{"n_layer": 12, "experts_per_token": 8, "normalize_top_k": true, "router_noise": 0.1, "vocab_size": 2048, "tie_embeddings": true, "optimizer": "muon_variant", "lr": 0.00225, "beta1": 0.9, "train_tokens": 598700000, "dataset": "wikipedia_en"}
Below are experts of layer 8 (counted from 0) of a mixture-of-experts language model. Rows are named router (the router's row for the expert), gate (a neuron's input weights, with its number), up (a neuron's input weights, with its number) and show model dimensions 0-127. Each number is 128 + 32 x the weight over its row's rms, rounded and kept within 0 to 255.
After each expert's rows: a language model's description of what the expert responds to; "mostly gets" lists some tokens that are sent to it at least half of the time. This comes from a sample of Wikipedia text that the model never trained on.

# expert 3
router [123 132  85 154  98 126 143 112 193 113 115 138 109 169 159 176 107 163  88 142 112 157 130 131 109 159  95 175  80  93  66 162 152 123  58 136  99 126 189 102  63 138 135 147 135 128 171 121 137 101 141  99 131 104 150 114  98 114 133  69 133 142 118 136 144 124 178 217  79  99 122 117 133 169 124  91  54 148 171 121 107 185  81 142  86 165 188  65 180 167  98 139 143 120 160 117 117 101 109 149 120 114 113 179 128  93 133 172 110 123 137 152 121 115 130 156 117  59 155  64  92  92 150 146 151 152 113 105]
gate1 [133 104 115 156  86 107 131 119  86 154 113 136  85 108  75 120 124  42 148 136 105 189  77  82 142 168  69 128 166 167 123 176 106 142 146 110 145 115 132 187 120  85 154 107  62 169 131 128  97 153 106 140 113  73 104 168 139 131 156 109  92 137 112  95 109 153 137  79  93 134 155 118 118  62  98 147 189 164 191 116  75 101 144 157  88 181 134 137  97 119 181 125  74 101 161 135 106 140 166 195 116 109  81 182 120 140  85  92 162 132 116 120 156 151  93 176 136  80 139 122 106 133 125 148 139 125 175 135]
up1 [135 166 133 144 147 120 151  65  94 133 115 140 130 105  53 130 153  20 133 136 106 164  91 109 151 130 112 134 146 101 147 157 133 115 121 137 173 155 156 109 189 120 171 138 153 105 118 124 114 143 145 159 105 177  76 130  66 129 142 123  70  70 105 181 120 161 107 135  84 154 171 129  84 200 114 159 124  74 134 153 154  85 168 102 146 157  94 126 131 136 222 156 155 129  67 157 145 139  90 177 108 112 118 122 158 178 107 101 116 151 137 183 138  89 103 168 120 158 104 123 147 152 120 124 149 131  99  66]
What it handles: Word-final suffix pieces completing a longer word, often before to, in or by, such as -ed, -ing, -ation, -ious.
mostly gets: "ized", "ible", "ious", "ful", "ified", "ved"

# expert 55
router [128 147 103 155 120 144  62 106 167 103 113 137 125 155 129 118  81 131 111  61 142 145 164 173  81  86  75 126 110  82  87 107 201 171  77  64 119 124 120 199 103 109 121 138 138  81 120  94 163  62 157 150 141  91 117 135 118  73 104  95 141  59 128 122 121 125 170 168 134  99 103 143 156 141 162 122  68 146 202 126 101 157  80 160 135 134 157 129  99 155 101 156 159 157 192 107 106 102 124 114 119 138  98 149 147  92 128 149 112 168 101 152 156 106 169 148  83 159 192 132  84 111 130 166 108  88 107 118]
gate2 [153 198 129  92 156  97 113  98  88 110 150 129 155 124 113 110  97  84 132 130 191  95 110  90  69 117 160 160  81 177 100 140 154 126 103  64 110 206  94 126 187  93 138 128 135 124  86  87 123 130 126  74 107 104 109 157 105 145 156 131 182 110 136 180 154 108 124  84 171 147 127 219 109 163  69 141 117 150 109 159  50 155  94 175 155 185  96 130 121 103  92 166 148 134 151 133  96 161 136 170 142 164 127 153  97  81 141 134 134 141 112 109  99 151 147 138  77 102 141 125 108 121 120 131 176  68 114 133]
up2 [112 102 151 129 129 186 144 138 103  90 144 157 131 135 132 104  67 133  83  65 110  95 110 155  80 106 116 174 223  83 199 143 125 140 132 134 136  92 101 119 114 141 183 122  79 117 137  66 147  85 123 110 136 136  59 136 101 102  66  78 165  54  99 166 154 109 130 152 164  96 155 172  79 119 109 148 142  86 187 145 105 141 106 147 144 136 151 161 141  89 139 141 156 116 100  87 111 105 147 181 111  95 128 155  89 116 169 119 143 207 113  94 135  99  81 138 160 144 132 158  96 119 101 170 120 130 160 129]
What it handles: Commas ending introductory phrases or clauses (By 757, In her next film,) and conjunctions like when, while, because, that.
mostly gets: " when", ",", " where", "),", " while", " because"

# expert 47
router [127 162 142 149 103 113 133 145 167  76  56  88 106 124 203  81 107 160 119  51 111 103 104 157 116  97  91 138 159 134  85  78 150 145 118 140 109 132 147 136 143 117 134 133  70  87 191 122 182 105 138 129 166  61 159 143 107 107 141 141 154 142 120 167 158  58 164 149  70  95  74 130  59 132 138 152 131 173 149  89 151 101 171 177 114 134 159  88 188 139 175 165 127 123 151  91  81 138 167  92 163 161  99 141 157 102 134 108 120 130 149 154 156 142 166 146 113 111 176  95  96 121 125 148 174 124 121  86]
gate3 [173 155 145 100 148 101  75 105  88  98 133 127 114 128 147 140 150 154 122  98 117 177 138 133 163 118 125 178 156 153 165 145 140 135  86 169 166 127 139 118 128  48  60 124 163 141 175 163 125 132  88 195 131  52 113 144 105 116 116 110 223 145 143 128 113 196 138 188 111  91 100 115 146 117 126 155 124 136 132 159 182 100  69 131 117  87 185 102  79 198 130 183 140 142  96 116 111 132 153  81 164 124 101  89  89  64 163 127 126 158 157 102 181 116 122 170 129 100  86 136 127 172 120 128 131 120 140 136]
up3 [143 143 125 197 160  76  91  93 155  78 139 156  97 139 176 115 121 144 109 169 127 105 116 128 114 108 145 128  89 107 126 135 161 172 107 119 144 127  74 117 152 153 140 144 164 117  86 112 119 176 123 150 163 138  66 124 115 123 159 123  70 139 122 135 152 191 189  75 141 171 141 109 141 137 144 137 106 120  65 164 140 105 109 124 147 127  88 123 209  86 117 102 119 127 130 189 120 153 139 142  32 106 153  57  90  86 121 124 161 177 131 129 187 136 122 182 147 117 154 158 105  84 109 132 142  27 132 111]
What it handles: Surname and name endings like man, van, son, ton, ley, plus common first names John, David, Robert, as in Goldman, Crawley.
mostly gets: "van", " John", " David", "man", " Robert", " James"

# expert 45
router [106 190  97 157  95 126  81 115 155 111  91 143 154 109 172  83  99 131 133  52 147  94 141 106 134  76 110 138 169 108  66 127 207 118 100  95 129 136 165 144 143 117 119 150  74 136 182 108 163 104 152 140 113  31 193 130 131  98 122 134 151  96 104 163 134  58 146 199 119 102  92 119 117 125 122 135 123 170 138 108 132 153 136 188 100 175 114 114 146 149 144 109 141 118 164  98  83  90 145 121 139 160 131 123 193  79 133 137 152 164 170 157 139 122 125 174 142  85 197 104 106 133 110 141 182 153 152 103]
gate0 [ 94 169 130 182 197 123 130 161 105  76 130  84 126 130 115  63  64 132 176 113 122 142 173  71 143 127 186  78 129 153 136 117 144 141 123 174 108 135 123 166 149  82 120 113 109 107 109 161 204 108 143  94  97 105  36 131 143 151 125 136 157 103 114 105 126 163 135 157 146 150 151  88 147 146 101 115 164 139 180  79 147 146  70  93  97 117  85  92  94  98 148 109 109 123 113  97 149  91 122 158  84 148 166 146 132 144 148 184 119 112 146 123 131 115  93 160 124 117 175 189 131  74 161  54  96 126 102 180]
up0 [137 115 129 108 140 122 136 185 144 121 151 114 166 130 132  97 145 129  98 157 157 150 185  77 132  82 143 165 121 137 138  82 159 156 104  99 143 118 158 169 203  95 167 160  53 123 142  95 146 133 120 193 154 133  90 147 134 184 150  74 138 173 112 110 146  80 148 154 125 134 160 141 131  73 155 149 138 119 123  94 138 170 132 195  78  88  56 184  59 158 165  74  80  80 183 103 112 144 101 162 133 145 120 128 111 163 106 124 145 113 152 132 157  90 143 108 117  53 132 112 123  97  71 151 154 118  85 123]
What it handles: Common first names and surname or place-name endings, such as John, George, York, -ton, -ley, -ford.
mostly gets: " York", " John", " Michael", " George", " David", " James"

# expert 35
router [ 98 148 111 150 119  64 142 126 184  96  85 197 188 161 143 138  98 154 118  81 141 113 181 115 150  80 103 168 149  93 136 130 158  97  83 111 103 149 131 131 119 171 136 156  63 161 113  96 188  75 150 107  95  91 140 197 134  41 129 158 141 148 125 118 146 127 143 144  96  69  66 143 107 111 128  98 102 176 132  64 117 128 114 139 110 138 114 117 147 177 144 123 124 129 162  81  81  99 109 180 131 137 106 132 110 128 141 156 118 161 189 153 127 159 120 174 111 133 182 121  89 134 129 136 202 185 129 104]
gate1 [127 131 142 135 161 145 135 123 139 137  71 130 102 109  98  97 203 139 142 145 104  72 154 171 121 106 149 184 118 142 188 102 110 148  91  64 111 121 132 167 148  91 109  77 104 179  79  99 133  75 135 179  95 103 145 144 128  27 206 157 117 166 153 131 128 192 109 128 114 129 145 116 123  84 102 119 118 115  97 113 136 147  86 143 138 114 114  89 153 100 167 125 130 192 118  98 106 111 111 182 157 116 128  54  91 123  96 140 143 135 149 123 159 102 111 156 156 164 128 167 174  89  63  98 136  86 162 175]
up1 [ 92 136 159  80  71 158 128 104 115 154 143 168 138  39 201 136 150  94 181 140  89 157  96 119 122  88 132  75 120 123 134  93  82 151 131 137 123 117 164 130 104  85 134 102 159  78 171 111  66 171  89 135  56 230 158 143 119 106 172 103 130  88 139 115 126 161 149 118 123 103 154 131  98 102 123 152 145  78 149 107 153 110 107 118 170 114 138 125 139 118  93 117 196 127 147 122 140 161 157 161 137 123  93 136 134 129  73 112  69 142 147 144 106 162  87 156 173 118 165  90 111 112 185 152  95 102 173 169]
What it handles: Geographic name words and endings like land, ia, South, United, North, York, as in Netherlands, United States, Italy.
mostly gets: " United", " South", " North", " York", " football", " south"

# expert 1
router [141 126  98 142 100 131  73 138 198  68 104 115 117 155 177  95 100 147  98  91 119 144 123 175 117  83  44 151 111 107 104  93 188 149  65 103 130 176 141 163  93 103 143 171 119  69 170 102 174  65 147 129 133 126 153 145 125  81  69  98 144  99 126 167 132 140 156 150 128  93  53 130 115 164 155 121  70 188 109 149 123 160 122 145 149 117 127  68 120 133 126 148 197 149 218 123 149  89 138 148 127 156 117 141 140  93 175 159 119 168 135 157 168 108 155 142 127 137 134 131 146 107 115 165 113 145  98 141]
gate1 [ 93 121  95 143 138 141 174 134 143 120  98 149 159 132  82  74 120  95  91  89  86 107 118 131 154  93  99 152 109 180  82 117 131 123 131 143 132 144 136 114 186  76 180 138 132  71 147 116 111 123  83  94 119 105 182  45 179  84  98 123 147  52  92 109 122 152 152  94  95 131  65 128  80 104 143 123  86 163 135 177 168 162 128 133 141 123 144 152 143 137 159 100 141 162 182 120 175 139 103  88 134 102 112 104 115 148 146 123  80 163 132 138 161 132  82  98  57 177 167 153 142 133 160  93  82 195  85  90]
up1 [137 136 111  83  83 103  95 161 165  97 183 127 113 103 151 124 108 145  96 117 185 113 158  78 114 115  87 124 146  87  30 103 156 146 146 140 117 135 133 140 162 147 129 177 162  71 143 105 152  66 144  66 153 130 107 118 139 112 103 122 115 128 115 135 176 108 149 100 114   3 144 189 104 100 111 111  33  63 170 124 114 104 102 116 122 131 141  99 116  74 144 122 157 125 107 163 153  98 107  72 142  81 156 117 122 167  68 116 152 133 128 110 104 134 110 174 105 157 132 110 124 123  95 117 124 165 137 155]
What it handles: Plural suffixes and plural nouns such as years, people, children, plus commas closing a phrase, e.g. "eight years", "predecessors", "women,".
mostly gets: " children", " years", " women", " people", "ities", "—"

# expert 33
router [135 163  99 120 103 106  94 139 219 100 129 178 137 134 103 146  98 162 127 115  90 155 132 121 113 105  92 172 135 102  60 171 169 119  94 158 102  98 143 105  56 125 148 124 132 109 219 117 132  93 114 109 144 104 158  54  90 117 151 110 144 103  92 147 180  95 138 170  85 123 118 114 165 155 147 105  72 101 167 123 131 173  72 130 105 121 184  72 163  99 147 149 164 114 125 103 126 101 130 164 124 136  98 165 172 111 146 144  94 153 147 156 140 103 148 137 121  45 173 152  87 106 149 121 176 183  92 117]
gate0 [105 124  88 146 138  87 106 172 170 122 140 158 148 121 139 139 132 166 163 135 110 192 105 119 186 116 159 160 121 130 103 107 127 175 127 122  83 121 134 161 165 108 197 110 210 204 122 154 124  96  88 102 130 167 101  89  80  87 170  95 147  91 207 143 146 131 115 174 119 129 109 188 117 148 122 133 105 105 112 102 107 147 170 112 112  64 144  69  84 148 160 151 156  75 162 172 153 142 100 166 102 112 102  85 150  92 141 121 118  99 167 156 134  40 119 141 132 190 105 145 120 101 139 155 150 139 114  93]
up0 [127 134 137 136  59 126  67  73 145  50 192 134 191 148  70 130 148 189 109 118 192 162 125  74  89  93 133 158 128 103 172 114 143 119 104 130 115 164 151 137  81 155 123 139 110 103 152 152  89 117 141 147 119 143 136 146  97 156 133 133  62 171 113 104 122 138 127 117 157 110 156 140 134  74  66  65 174 123 136 125  72  96 106  91 171 113 110  75 135 153 161 110 113  95  83 100 141 179 124 108  93 110 184 163 160 176 147 146 154 122  90 124  98 110 126 134 149 103 146 134 160 151  81 154 188 123 186 140]
What it handles: Suffix -ing on verb stems, plus the conjunction and and determiners such as his, her, their, this, several.
mostly gets: " This", " this", " her", " but", " their", "ating"

# expert 28
router [131 136  62 135  74 104 103  92 160 120 114 160 149 142 158 102  96 109 136 115 180 133 160 184 135 117  81 117 106 129 108 204 139 172 135 117 107 139 137 126 127 123 141 154 129 106 131  72 160 132 141  92 117 120 205 178 138 124 175  88 179 151 149 188 188  90 132 162 111  64 138 117 179 172 149 185 111 143 146 120 120 134 138 176 152 113 104 138 216 170 116 176 146 131 127 157 130 138 143 174 199 113  62 115 128 142 136 172 103 147 124  96 117 147  92 189  89 117 185 150 113  72 122 128 119 146 112 159]
gate0 [ 56  96  93  86  87  97 116 115 125  94 152  88 143 144 168 158 124 146  97  92 157 115 142 188 138 171 135 148 142 150 161 157 112 161  76 187 157 106  83  79 139 151 128 160 148 169 149 134  95 150 129 140 159 112 165 152 134  62 116 125 125 136 125 160 105 126  95 129 143 148 171 183 111 160 152 107 126 118 183 103  89 163 121 154  52  78 134 200 138 145  93 109 121 104  98 140 200  70 151 103 198 101 102 124 215 157 125 168 124 129  88 131 162 106  94 119 123 133 139 128 150  99 116  98 150 145 140 195]
up0 [141 105 127  97 135 169 134  98 143  78  60 111 135 142 127 109 128  87 184 102 188 160 100  95 112 138 198 157 141 109 172 134 151  88 104  47 132 130 117 163  54 172  76 135 149 163  59 154  91 154  97 129 115 148 177 148 171  81  94 137 147 147 113 160  91 113 111 150 173 110 120 102 127 129 109 139 130 100  80 174  89 121  96 111  88 174 128 159 121 174 134 178 159  86 120 132 104 147 110  99 193 159 122 183 132 116 160 137 150 111 140 122 141 137 114 148 142 144 110  97 154 122 110 179 176  75 178 188]
What it handles: Function words after verbs, such as out, up, about, than, may, could, not, plus the plus sign before goal differences in sports tables.
mostly gets: " could", " may", " about", " up", "After", " than"

# expert 52
router [116 144 115 181  84 137 116 134 166  85  75 152 123 157 192 117 134 154  81  76 114 162 182 129 159 140  92 152 143 121 120 148 170 135 151 117 125 133 228  91 116 132 119 120 117 115 185 114 202  87 134 168 107 123 158 142 111  79 134 147 160 141  85 130 150 109 132 174  63  86 126  86 104  95 160 115 108 165 160 105  94 156 143 195 123 130 116 161 175 164 193 158 156 144 169  88 111 115 119 140 176 161  95 118 191 103 128 120 150 126 151 151 133 133 100 161 129  80 163  99  65 148 124 168 176 142 148  94]
gate0 [109 136 144 143  87  80 133 169 158  99 129 107  78  94 166 147 161 100 123 105 116 150 121  97 181 162 141 139 127 128 127 134 179  96 176 147 171 150 164 102 132 101 104  86  67  82 155  98 152 120 145 131 174 142 124 114 174 111 163  49 157 139  58 123  74 126  67 176 156 155 142  66  90 165 174 113 114  84 123 112  95 100 126 150  72 156 108 107  49 145 188 150 105 169 137 121 173 135 158 156 178 125 144 171 173 143 158 105 137 141 155 127 151 107 124 126  99 125 176 185 110 112 100 111 107  99 102  87]
up0 [ 84 165 154 115 122 142 187 132 121 114 107  68 160  75 121 121 110 144 161 143 120 115 180 141 119 125 138 144 115 170 150 165 124 144 119  93 127  79 140 114 109 104  79 112 100 149 159  81 119 199 159 137 112 160 135 143 158 104 133 137  97 125 109 111 156  97 109 133 120 191 159 149 149 193 199 128  93 107  65 114 133 165 157 132 100 180 118 107 171 144 121 125 103 141   0 183 156 140 157 125 108 107 105 102 137 133 109  65  77 148 112  71 163 156 172 171 139  79 156 158 117 122  71 114 167 155 122 110]
What it handles: Nationality and demonym words and their endings in biographies, such as British, American, Norweg-ian, Niger-ian, Azerbai-ja-n.
mostly gets: " British", " French", " English", "Japanese", "ć", "shire"

# expert 38
router [148 175 147 139  78 132 118 126 157  84  99 117 167 155 174 154 143 129 147  72 142 111 182 199 147 135  67 121 159  84  91 165 161 149 102 124 137 208 179 107 144 132 142 150  69  74 137  96 163  88 178 117 106 121 176 106 100 134 154  87 178 115 115 120 128  80 154 199  74  90 125 128 141 112 155 150 111 159 165  51 107 134 116 132 134 159 138  95 155 114 125  99  76 125 147 130 103 162 135 159 174 129 107 110 170  90 134 174 156 100 118 147 140 154  96 157  86 136 176  72  73 128 166 135 128 155 108 154]
gate2 [131  78  87 100 168  77 171 152  79  88  86 138 134  92 124 145 109  67 164 168 136 112 156 169 198 129 127 103 112  99 110 153 187 111 120 166 160 145  80 127 149 122 151 126 103 119  97  81 119 109 149 132 123  78 125 132 136 127 143 117 106 112 160 154 160 132 172 189 138 126 136 123 156  63  59  92  93 135 101 126 110 104  83 202 143 100  49 183 152 142 158 113  41  94 146 124 131 169 134 150  92 113 159 169 140 183  90 142 134 117 134  70  95 104 118 118 124 179 119 132 111 138 130 130 175 139  90  97]
up2 [108 165 107 115 126 111  64 172  68 117  96  92  99  75 115  59 124 119 137 117 153 188  83 180 167 107 112  68 177 124 108  91 144 104 147 125 179 133 118  89 193 132 154 132 138 167 134 142 186 155 110 118 140 154 181 124 123 115  74  86  93 100 162 148 122 216 138 141 192 117 139 102 115 164 150 128 137 122 129 171 153 111  79  85 150 184 131 144 139  73 121  97 164 122 124 125 163 134  93 185 107  98 128 181 113 150 124 118 150 156 102 114 141 156 146 140 113 149  62 161 102 149 100 111  73 176 119 150]
What it handles: Final or late syllables of foreign names, places and teams, such as Maccabi, Hapoel, Tamil, -ville, -ton, -ham.
mostly gets: "ñ", "ville", "ton", "ú", "ham"

# expert 43
router [ 91 160  70 128  68  84 152  84 155 125 119 118 139 136  94 145 118 137  96 113  92 127 141 162 133 106  61 140  91 128  75 132 164  86 151 104 135 190 133 125  95 156 140 193 121 177 106  71 211 104 140 154 154  66 172 106 106 137 103 129 159 116 129 134 135 150 143 144  61 109 121 147 109 120 210  91  78 140 174  85 114 118  73 157 142 143 165  72 180 152 142 156 156 138 172 136 112 123 124 156 105 140 118 125 148 119 159 175 107 195 178 131 101  96 167 161 133 106  97  96  91 124 164 101 165 142 111 152]
gate2 [112 120  82 128 107 176 132 105  76 120 137 135 118 107 151 192 153 107 166 123 138 100 141 185 119 117 100 163  83 163  95 149  76  97 118 141 163 146  66 127 146 158 163 160  57 140 106  99 186 125 136 116 108 117 168  88 178 120 162 149 118 122 113 147 125 123 139 122  67 142  60 148  78 126 112 163 156 128 167 155 129 156  77 133  84 104 134  78 102 145 143 112 139 128 175 102 132  52 166  82 115 172 193 146  83  50 134 159 128 127 122 153  76 111 138 160 159 112 148 154  84 158  98 181 114 155  81  97]
up2 [152 142 154 138 117 139 156 130  74 174 169 175  90 183 133 101 176 184  95 125 179 140 115 101 120  91 181  70 105  67 131 103 171 188 140 185 154 141 123 145 116 122 132 103 114 140 159 104  88 176 160 122 154  96 135 131  84 145 112 130 134 178 125 129 130 112 104  57 151 132 100 121  61 125 125 110 113 166 120 193 117 123  90 145 205  88 178  87 160 175  77  69 157 108 171 164 169 116 140 136 109 128  88 111 117  99 130  88 152 115 154 141 141 121 181 155 108 139 169 108 137 116  91 157 155 120 151  70]
What it handles: Word stems following prefixes like con, pro, re, st, e.g. con-version, con-troversial, st-ring, de-al, pre-season, Def-ence.
mostly gets: " match", "struction", " list", " record", "view", " number"

# expert 9
router [150 158  82 136  95 108 137 133 175 102  81 112 137 151 150 156 112 146  69 100 137 156 167  90 116 121 119 182 114 143  71 147 132 148 124 121  97 132 166 105  98 142 161 188 131 119 104  82 176 112 186 109 140  77 148 125 111 143 121 132 170 130 108 164 206 118 135 164 109 111 121 129 100 188 149  98  90 138 213  88 126 142 101 176 108 176 170 125 182 147 136 168  97 117 176 119 118 116 123 198 132 142  53 126  95 115 182 159 140 142 121 116 161 124 195 144 121  72 135 102 146  91 186 140 119 130 110 197]
gate1 [140 150 102 159  90  88 190 149 156 132 184 109 125 105 158 101 140  87 208 128 102 179 168 107 170  83 157 100 110 128 154 164  92 156  79 129 111 142 153 162 137 106 156 174 112  87 141 139 136 129 171 141  85 114 171 114 133 149 117 110 108 122 105  90 137 155 120 148  56 136 143 104 136 144 122 150 106 180  91 154 112 193 114 152 128 126 188 144 152 103  76 173 169 170 130 168 135 169 143 153  81 167 186 141 145 163 188 140 214 160 120 182 162  96 117 156  86 121 107 150 124 119 110 163 119 143 194 125]
up1 [116 126 126 141 108 161 115 111 154 129 120  91 187 128 100 108 150  93 107 133  45 156 164  92 139 121 132 126 162 118 210 146 165 175  98 128  84 157  93 143 140 107 150 105 108 135 100 109 109 122 129 141 170 146 132  86 140 145 122  90  77 194 117 104  97  92 129 150 196 158 143 138 143 127 134 137 112 123 206 117 118  79  54 110 141 140 124 166 120 147 145 149  90  72  95  98 234 103 103 126 136 159  69 165 191 188 135 105 185  94 126 125 121 108 123  96 149 119 126 182 144 103  98 115  95 163 124 168]
What it handles: Past participles and past-tense verbs, usually full words or final pieces, followed by by, to or the: released, built, donated.
mostly gets: " released", " won", " used", " built", " held", " based"

# expert 0
router [111 124 108 134  71  89 160  70 106 130 139 135 126 131 165 131  94 148  99  62 129 105 143 185 126  58 111 132 112  66 127 149 120 147  88 125 139 127 136  95  58 146 139 147 142  90 146  98 174  94 154 151  75 140 126 100 101 129  79  78 138  88 158 114 141  81 146 192 131  63  56 139 117 162 117  73 128 172 169 117  88 186  92 165 149 134 124  93 178 180 179 144 140 157 165 152  84 101 155 152 163 148 128  73 179 115 129 144 115 133 145 142 152 126 138  87  93  90 171 132 110 137 133 115 162 119  75 164]
gate2 [ 85 125 140  33 112  74 135 113 177 144 124 118 135 106 141 144 123 127 144 140 148 142  99 125 136 131 148  96 122 127 175 160 241 163 125  62 173  69 131 124 164 185 123 139 103 182  93  98 122 142 150 126 158 139 117 142  56 155 183  84  98 100 144 128 126 135  95  95 124 112 134 138 121 211 147 136  48 151 119 151 105 124 131 146 134 148  86 126 146 164 176 166 107  74 150 106 162 167 152 196 131 144  78  92 142  83 104 105 137 138 144 153 168 167  83 159 136 157 132 118 107  94 134 103 144 102 122 139]
up2 [ 96  76 131 118 131 144  93  77 196  98 133 140 154  76  91  90 116 188 146 116 158 114 149 179 172  62 134 124 164 100  86 116 158 135 132 138  93 100  92 102  78 154 120 102 135 168 102  96  96 138 127 104 105 145 147 121  91 123 175 176 150  97 167 171 112  81  86 127 128 111 115 161 137 168 166 130 157 100 201 118  42 128 111 202 139  54 140 168  84  95 172 139 134 121 154 116 122  88 123 132 109 127 115  86 147 147 112 124 111  89 114 112 120 101  85 123 103 169  59  90 181 151 127 134 101  93 107 136]
What it handles: Century digits opening a year, such as 19 and 18 in 1988 or 1812, often after in, dashes, parentheses or table bars.
mostly gets: " 19", " (19", "–19", " (18", "–20", " 18"

# expert 54
router [133 158 110 155 102 121 101 150 155 120  69 117 170 166 192 126 131 137  93  76 159  75 143 144 120 129  84 152 136 102  88 137 165 139 107 110  90 178 222 117 148 131 136 139  89  82 156  95 189  93 171 175  85  80 159 115  85 114 154 129 173 117  96 182 133  76 164 175 103 113 107 127  79 146 148 138 111 138 141 109  90 191 159 196 139 160 115 132 131 174 133  96 145 117 170  83  91 118 146 160 161 130  70 120 166 121 119 137 126 113 139 150 137 133 124 183 106  81 186  93 111 108 132 163 158 175 151 103]
gate2 [144 105 117  73 119  98 142 108 140 161 156 163 100 128 131 151 133  79 119  78 141  88 166 136 129 122 172 135 134 123 159  91 133 177  85 133 137 140 120 103 113 110 154 155 173 109 121 151 137 173  76 146 119 152  77 107 146 109 144 109 163 121  95 119 179 126 109 157 132 178 165 116  80  99  89  63  56 164 145  85 143 184 185 143 139 167 128 127 132 127 158  44 130 112 129  67 136 105 120 204 154 158  68  59  48 175  91 149 119 156 127 107 154  76 147 132  82 141 142 156 116 119 172 120 143 153 159 151]
up2 [148  59 113 125  82  87  98 153 146 170 148 126 137 128 105 157 124  99 131  33 123 140 148 154 181 157 168 172  85 136 180 151 223 132  96 109 137 103  70 109 111  65 117 137 119 111 129 135 117 147 101 123 132  73  93 154 110 144 119 110 142 106 146  48 195 167 144 101 121 133 124 146 108 148 133  95 121  72  72 155 186 179 137 107 128 119 122 115 105 120 175 119 172 130 183 136 151 186 120  68 111 158 103 114 101 143 134 165  89 146 130 145 122 104 126 137 127 199 129 123 103 109  92 140 137 178 178 130]
What it handles: Final pieces of personal surnames and given names, often Slavic or Spanish, like -ch, -va, -ki, -son, -ley: Nemirovich, Rodriguez.
mostly gets: "ć", "ley", "ov", " David"

# expert 32
router [126 144 151 119  78  75 109  96 145  97 126 136 133 175 136 134 131  97  84  89  84 133 147 146  98 118 100 114 160 142  89 192 161 113  86 113  48 182 174 110 131 187 180 128 102 109 110  89 143 113 178 173  97 131 136  80  72 132  92  98 145  83 132 178 116 150 158 192 103 117  84 156 119 125 195 121 113 154 121 125 135 116  86 121 116 140 151 109 120 127 216 105 139 119 163  80  96 163 123 150 192 187  70 138 166 128 164 134 103 110 105 153  97 170 182 133 140  88 157 118 164 109 120 137 153 161 100 120]
gate2 [134  63 203 138  75 120 121 123 127 177 120  83 115  89 115 130 243 104 132 127 140 128 144 142 134 133 112  74 104 125 195 174 125 110 104 116 132 146 180 130  90 108  99 118 154  86 108 184  90  82 155  88 191 184 136 138  94  69 109 103 154 141 105 137 149  64 162 124  75  73  99 140  99 103  79 109 157 122 127 125  84  86 141 147 122 174 144 114 100  90  84 119 182 147 124 130 108 167 146 150 184 142 149 144 117 167 153  97 115  93 114 127 116 121 119  74  88 129  89 113 136 133 116 119  81 134 154 121]
up2 [175 142 100 116 165 144 156 192 101 141 139 121  93 101 131 128 184 139  93 142 116 157 113 179 127 111 110 153  88 162 123  83  97  92 163 129 152  93 140 193  67 154  76 152 132 149 107 144  94 179  64 107 115 150 138  79  66 128  70 168 133 143 143 120 161 123 116 134  81 173 113 166 135 106 148 105 176 138 188  75 150 130 122 156 144 102  88 119 172 107 124 140 154 120 123  51 146 169 142  85 166 127 189 161  95 201  93 118 117 150 127  89  91 187  98 151 133 124 101 116 126 121 120 126 170 194 112 115]
What it handles: Mid-word syllables like ra, ri, la, lo, tra inside names and words, as in withdrawn, stingrays, Trinity, Audra.
mostly gets: "ra", "lo", "lu", "tra", "ja", "la"

# expert 12
router [105 138 140 139 125 116  51  78 152 108  94 162 140 109  77 131 103 146 138 115 129 130 175 220  98  72 104 139 127  97 132 154 162 165  94 109  69 136 206 144 140 162  94 144 117 104 171 107 150  51 152 157 128 125 144 128 110  95  76 107 156 101 149 173 117 115 145 161 107 135 182 147 123 135 178 116 124 145 155 101  58 147  97 177 140 117 129 115 173 163 152 141 139 157 160 114  71 125 137 107 143 156 146 182 191 125 204 163 121 157 121 155 115 159 123 189  92  67 143 124 121 115 106 148 135  98  78 142]
gate2 [122 130  67 202 114 132 141 160 124  67 133 113 189 136 103 199 100 148 169  74 123 138 139 164 124  91 184 114 171 131 143 158  92 119  99 128 126 147 166 146 136 108 110 113 130 130 171 179 204 132 120 117 157 111 125 138 106 119 151 118 138 133 152 101  85 136 105 125  74 165 139 141 115 140 114 143 153 149 191 138 140 142 118 105 114 190  97  81  96 172 120 118 183 127 171 126 187 158 157 192 142 159 121 161 203 136 171 149 173 154 101 192  95  53  92 123 143 132 160 163 123 153 132 141  72  97 114 146]
up2 [117 158 173  97 138 191 111 108  91 119 180 123 109 102 167 123 136  73 149 175 131 139  77 134  83 191 105 150  71  93  93 113 132 142 181 173  93 135  98 154 123 165 158 136 134 144 115 127 186 116 130  32 122 131 149  96 155 189 100 133 157 150 143 112 126 133 122 150 146 142 109  75 136 151  95 133  98 109  58  93 108  80 158 103 147 133 106 147 143  60 156 116 125 139  99 145 147 133 161 124 141  65 117 136 184 146 132 169  55  91 187 100 143  90 196 123 156 152 145 119 135 133 118  93  80  97 166 119]
What it handles: Semicolons, table bars, colons, commas and dashes separating short items in tables, credits and stat lists, like CD; CD+DVD.
mostly gets: ");", ";", " –", " &"